From a checkpoint of a small mixture-of-experts model trained on Wikipedia: 8 layers, 128 SwiGLU neurons an expert.
Below are experts of layer 4 (counted from 0) of a mixture-of-experts language model. Rows are named router (the router's row for the expert) and show model dimensions 0-127. Each number is 500 + 50 x the weight over its row's rms, rounded and kept within 0 to 999. Numbers have three digits each.
Before each expert's rows: "gets" lists some tokens that make up at least twice as much of what it gets as of all text; "raises" lists some tokens whose logits its average output raises strongly, later layers aside. This comes from a sample of Wikipedia text that the model never trained on. Tokens count by the router's weight.

# expert 31
gets: ".\n\n", " \"", "\n", "\n\n", "==\n", " =\n\n"
raises: "The", "==", "\"", "====", "===", "In"
router:511537441485548488441486531494551558438438504470560421398556511473497416483542438486534605509566519492454401581504558524426546589522422455588406472454533554533564542464554400512485543516441480468435485445397531493528523574487503473565470422577502524513494541539572492551478503499502469461452445531438480483463411514436471562528507525635514414533425555507565568488477492486531532452534

# expert 37
gets: "el", " one", "re", " l", " A", "a"
raises: " of", " and", "ants", "-", "ant", "ch"
router:489530499449392464451471436528462533594476510520573545558579516572550512445445506469526428496510479514469460489531458557501535563498402568532552524430493476513513583500547444426521471497387478562476453555516463444469487489369479402501569550555461472447458503468522456591469462563515553573564600448573433552458478547574553576434538499506508430534567550573478424525503490478505532429460

# expert 34
gets: "z", "ou", "ig", "o", " Z", " the"
raises: "ers", "ar", "ac", "er", "est", "el"
router:479447476520459506459492450520501586517538449474535496483550542422467549491451591496437406482573428434433539457459560528574510365553498474458491504577542596511498431387558502546499430552528502560481455476452508531462482536432473561486425500538491553526570582506472510573508506546526490470536521481493443470532575609459510530543540575499371527408484435563417458468418525563475475493560

# expert 39
gets: " d", " b", "c", " c", "b", "r"
raises: "ay", "end", "ays", "ort", "ap", "el"
router:471515588492531458525452562509481541478410563567481421521587388511532515484527508463539430527424467504424499504526508426503449416594532518571572459523487559509509548472546584553489432404406484551575548584504497580495562458494551557497508383524509547517476456565577531445449530476429551507527405528544464478432499529557561527531553572428516483526492391500530441560468541451531487540515

# expert 20
gets: "1", "2", "3", "4", "6", "5"
raises: ".", ",", " of", " and", " to", "ac"
router:501526494522387593498501510510467477518498563667513467422496575421496479562471524481525463524490555445477503490432497570527489554514519411494549495539494382503451475564517517464460518388473543511415465549546505346583469503577510562477505474524448468574522465575493564472466560499494521481472471503548477495446566586481513551469506533482459458547580490500453552441472609405424509491580

# expert 35
gets: "or", "y", "en", "im", "e", "om"
raises: ",", " of", " in", ".", " and", "-d"
router:530526445512501475509468429443421545537470512480521590475531509477497547465481560420519372586501500508462475569462418509385576513564523450547525509500444390468555519508532445468424460537535375469536576486628508491546450471578426563524553488451490521434488488521406534522470500555455456601560467532535496474436504526481484405614461505472472509486554527524574514447480506568571520502442

# expert 51
gets: "C", " A", "T", "S", " T", "A"
raises: ".", "I", " |", "X", " |\n", "L"
router:550584488469502518492500609576408486469478500461556588570569444510378448449466454429504409426504422503550481587511565441490448577545517600492596520530472467575513480543494448485529568490467547462483514466498536457499484554448546557517502577501550518566580481501447484450479502478588495504470497563440543528477450397454494515518564517424463382500438525509492543542520484497411518597436

# expert 33
gets: " S", " t", " s", "S", " U", "A"
raises: "ig", "el", "v", ".", "ag", "r"
router:437462505584455462464499512444450549427493507503497498414474521513472574471503564503534468473558393418564532492524550488588425531587557555487473512466475408596542490451518511438512489496411416562447539480495442462448484546513578490413488415551477548536512482493481538430528587454483497502555550516570438586545442413408594542487545560468511447488472483491484506561393453489542606520441

# expert 9
gets: " St", "h", " N", " w", " n", " Th"
raises: "ag", "ik", "im", "ar", "o", "ir"
router:550437397472502414502495517528560476479481446485589391551510472476492438601508519615467519532510557476477533515479490479539531467535457568513475542487575540546511493534575502576399591515424546544536585588557461578522599515432573579516523464545516501518489533450482466408537533484483437508535475519548441395525433461477540517555432478445479541598514551467473454453447534507437538564414

# expert 45
gets: " R", "R", " he", " Re", " r", " E"
raises: "if", "ip", "ag", "is", "in", "ic"
router:490439463456507436478414484511491561532414454505531552495460364589518530437484451430565452448503440497434531518464483494480501604573428506436523578476557536539529518479512414425418499495571534369602522486493518532453506471494672534469475521483551401484537517501478529435495502503470519528446488488474550448456506569549489517489508496517429414529536491467454405490472495471532614483430

# expert 46
gets: " M", " B", " W", " T", " J", " G"
raises: "ate", "ats", "at", "ates", "ages", "atch"
router:576487500461420555439572519488416451517590461486458492501570468542476513465588531456491451485584466473486489500501517467506508580607479522523494514561505542536498531590517453477442505506523499438429524520606499527446574454447557446453447505573552562522539578475490508415599520453496428491484472600386522481542495504584574426512486580459607467435452536553586551539483440448479562573498

# expert 17
gets: " H", " h", " m", " Sh", "he", " b"
raises: "ast", "ab", "ub", "ide", "ar", "are"
router:515551474464392503524517428491406467509522504448453507536449489562573512500525470469582545647543488430458493507539562510614526531522541556463469556484523559506585421429582499502621539531559480534579490567589480478474539449510505537479538429582478436542480540461449475548504556508454479524529503381465471449562497587520629491497496484425538558557497509492539444558563496521528573457481

# expert 14
gets: " New", " March", " May", " October", " June", " September"
raises: " ", " and", "-", " of", ",", " in"
router:489402453604497552455482441537534423523493452501485495476385479447488620460529383641535503444501482483555511484500493522438488449422561436471535512432523524543546552460499500483557526484516457472561495469377517485418580485403442514504519456497479543556571455502527478428494522519504458585526541491516593547600516518474465617529541393421517514474531454481421546477520527497552475483477

# expert 56
gets: " a", " his", " an", " their", " its", " her"
raises: " ", " f", " b", " c"
router:386514441412481454433473583510559416574554501511421530430504464478532456553562574495552526511426517476573457545522560532481475488402519458485484389476533528579527443495493502439461398444538421579583443475543510500535424589597498499447408548491518489544509522445505532463443460489444484489467565461418482593424529543499525503478425555528474490491553493477423474467589491582474470501504

# expert 5
gets: "201", "200", "202", "199", "198", "197"
raises: "7", "3", "2", "6", "0", "4"
router:438468530454474518532574498574573393536459576506443446449550518445494460543476476449452571560457536600495445426500549492571505493530518555472508514554498435498529457518492441433511464499406554556456593571520474501494396449569531578517567513603507483591510555516551555485455495491508551402404531532532557471495419540465555583447514523590531453514454516532487514414447578504454531573556

# expert 50
gets: "n", "id", "ang", "an", "i", "ong"
raises: "l", "el", "ely", "ear", ".", "en"
router:438533515516493486461415411566458519487446465586472484489442590512494455499441461436418514541497533448431547481495436472535556403506525568521483504550440531447429495511488482587490510502577521536628449575609410587548560453516430504442522533473483504558534470548548478453528486472433494561526473534412505517514494461553525603431537498544573411564494380551523458396498477489517495489451

# expert 18
gets: "l", "il", "ol", "k", "h", "m"
raises: "ab", "at", "ong", "ag", "ins", "as"
router:536499507447508546525463442399539500605462429502593473492470445529606510471572491433494512496512564487496547448382542439526524442474434478545433436504480426500494552434537476537494522389448513537481520540587489508469592502512573510455547566454539496500446519518551528557485532558413421546542487569472490399491550557458495428477422399434444489567466463607457463472433484433532564514507

# expert 54
gets: "0", "4", "6", "9", "8", "5"
raises: ",", ".", " (", ";", " |", " as"
router:513556442531563529572530523594576443559449574506514509555405484499416543500489471487473457510506485477575459399527540450593550471457595418433525404472552496478493507634491503489467570440460504535499435512461571544473411505562511480521503527483450525405502479459377531481571456474588466500391439458485539457499529531523401524477579488544502472453467500539435551434450527563544512510469

# expert 22
gets: "est", "all", "ast", "ell", "ill", "et"
raises: "ers", "ings", "ies", "ing", "ified", "ification"
router:498405559472553544476512405546509546478489468558482437632554426463540551482481412579486457544501623540480579558520500466459479465450498488438513587434529531517504492390554480519493531523465546494473436512502490477597532388484471501597523566595529457518497498474542445484441542500459504533557525496517471521566562529564381467496446547562456606486518439567505495524540505401431500516559

# expert 30
gets: "s", "es", "ers", "as", "ens", "is"
raises: ",", "'", ".", " and", " with", " from"
router:547472529526564447486566484532481495457459523491534507598534583498513480487469590475545519428576565539479497419489478497487539520476488477509597570542442517465442530498583475509554479530534379535459431454551455433501553582542452508397540456471547546576447473418480435530520564480557472504458548535535518504509566465505384546585486444440473523486436491573444616534562420547532585599453

# expert 32
gets: " m", "th", "%", " km", " k", "°N"
raises: " (", " in", ",", " of", " he", " the"
router:430549433531558474539476557546514504476523550485503511513386546539505428501542488556524492442470420516473495534501459511517461543505489545502545566533481570408545562480574611538488486391446583488501594487553561436515436544482509566402469486493533440531481471469563428481430570567449569559554500487433499496447390405500585550572591477451452493463509517476536539544447487430389509483447

# expert 57
gets: " as", "–", " ", " with", " made", " by"
raises: " a", " the", " an", " one", " it", " \""
router:505486501538578404460498530474477534506504453423453504521504540531383536459468483438485459464437541449535462498562472414459465592479532432434529511477478526598514533523539528444479488475487476447465488602439433568498618562565452453473449554493491539435555537549507496568582462579487532531503493588527493421411558508399516418462512425590522408457443533505552551558540533517585517437451

# expert 10
gets: "s", ",", "ass", " cons", "ens", " form"
raises: ",", " of", ".", "ing", "ess", ";"
router:469441636568505420489535486512523559401432577459509476563524479535466502569425621513548468517436484443507535411542464488476490453560472503424599511463466562510395406458524567485514515517549517483491439471515465454502580482534424583424521405556543528502545487391579463544455544484506589485515523429493513490532502487501466470497454439516499496551588434449511521547612456464516454531526

# expert 44
gets: " N", "ik", "ok", "ak", "k", "a"
raises: "as", "at", "ur", "est", "ar", "up"
router:500481537575482561462570441510536507502592505507554569504446503498572423449446563476478524527517528539506585566570451550492532577520444587584553485521460489469546515453547618611496572525443495545552471467512481531514627484433398560395566590492538498498581528479464455415512552461575526477533503530437401438479507532538469546475519565494496449470452464485457509487378455520484543509495

# expert 60
gets: " (", "-", "/", " \"", "–", "("
raises: "or", "by", "born", "c", "from", "also"
router:527410577495467412504445578582485497400477540454497464514507577571474506463385429500561493413567526567474441514546552473474526455563564442516467553488483581534528439391477543482477579471487432492459494471500460485514550429487494577608531564490527607566488500494481538472500524488504557522546516584549523514596491478453556507512544487537404496530571495501568643489483451461476483437565

# expert 47
gets: " |\n", "\n", " in", ")\n", ".\n", " In"
raises: "-", "|", " a", " ", "==="
router:455503470547482509536540502416469487600439477547528504443543542469570518507435404463565491438441497464454550463425550466494473439492478505471423471514521553521498607499521547512422439479473490494530512455486487494487432558654434463550392482526475469469436555519494583564463495518553507347522447529354471470430550490560415546549517531567536469523463589419502490511483474511571526462499

# expert 0
gets: "in", " In", "it", "at", "In", ".\n\n"
raises: "it", " the", "com", "as", "-", " T"
router:535450503528500485501493503529516549467436440417513482513521550454531513526470494403447462572581530387491544499440492450424534506511512501526594515540427428487493590638563489534437524545473538386453481462520462566491565509439467419464581440501447506572450426498611490499399454470519584460546557543512410475527564486471530524532522429534446467536403447492485532477553470512527447453407

# expert 11
gets: "0", "5", "2", "9", "1", "7"
raises: ".", " (", ".\n\n", ",", " |", " of"
router:425504475564556548544503580510505395486525534481418454576516560464444535468469453449426521537524510562580455436440533486523455600442502492508521558537438507421540507498502462523510562407415514580437433559538521590530415494593534523462422531431582438490492499577470547556441472565462556559461515515507555567527508517500502459436525521588460445381497503483419478440418469462489550478474

# expert 52
gets: "–", "v", "ov", "ev", " expl", " ev"
raises: "ar", "ag", "at", "el", "ac", "it"
router:422433585544592451465578498475517556476388468458530537502564562588520534492544547509576527539445508498490541494604476426502486483483465536492451497468542492490539596521446577572477504383570532482501483502528477563514413450498561520464492475559500494368520476510493513546498560562511476553580523489589500423484491448575531543434566610422386503564519453462460513456502513491579525548559

# expert 38
gets: "er", " after", "ar", "on", "t", " before"
raises: " and", ",", " in", " or", " the", ".\n\n"
router:524436539523472459452430453532447471545460551399498459549507421548414552587485452535495490452425562499447527511508554542411474531551505472534447526506435445442477462532404513428523472512628371509464542458482541496513524469552425424531492545455385455476498462481555464522510487483504490498456550504583445461568519561600603488462577432425534578576503433454476422488474504459484469493458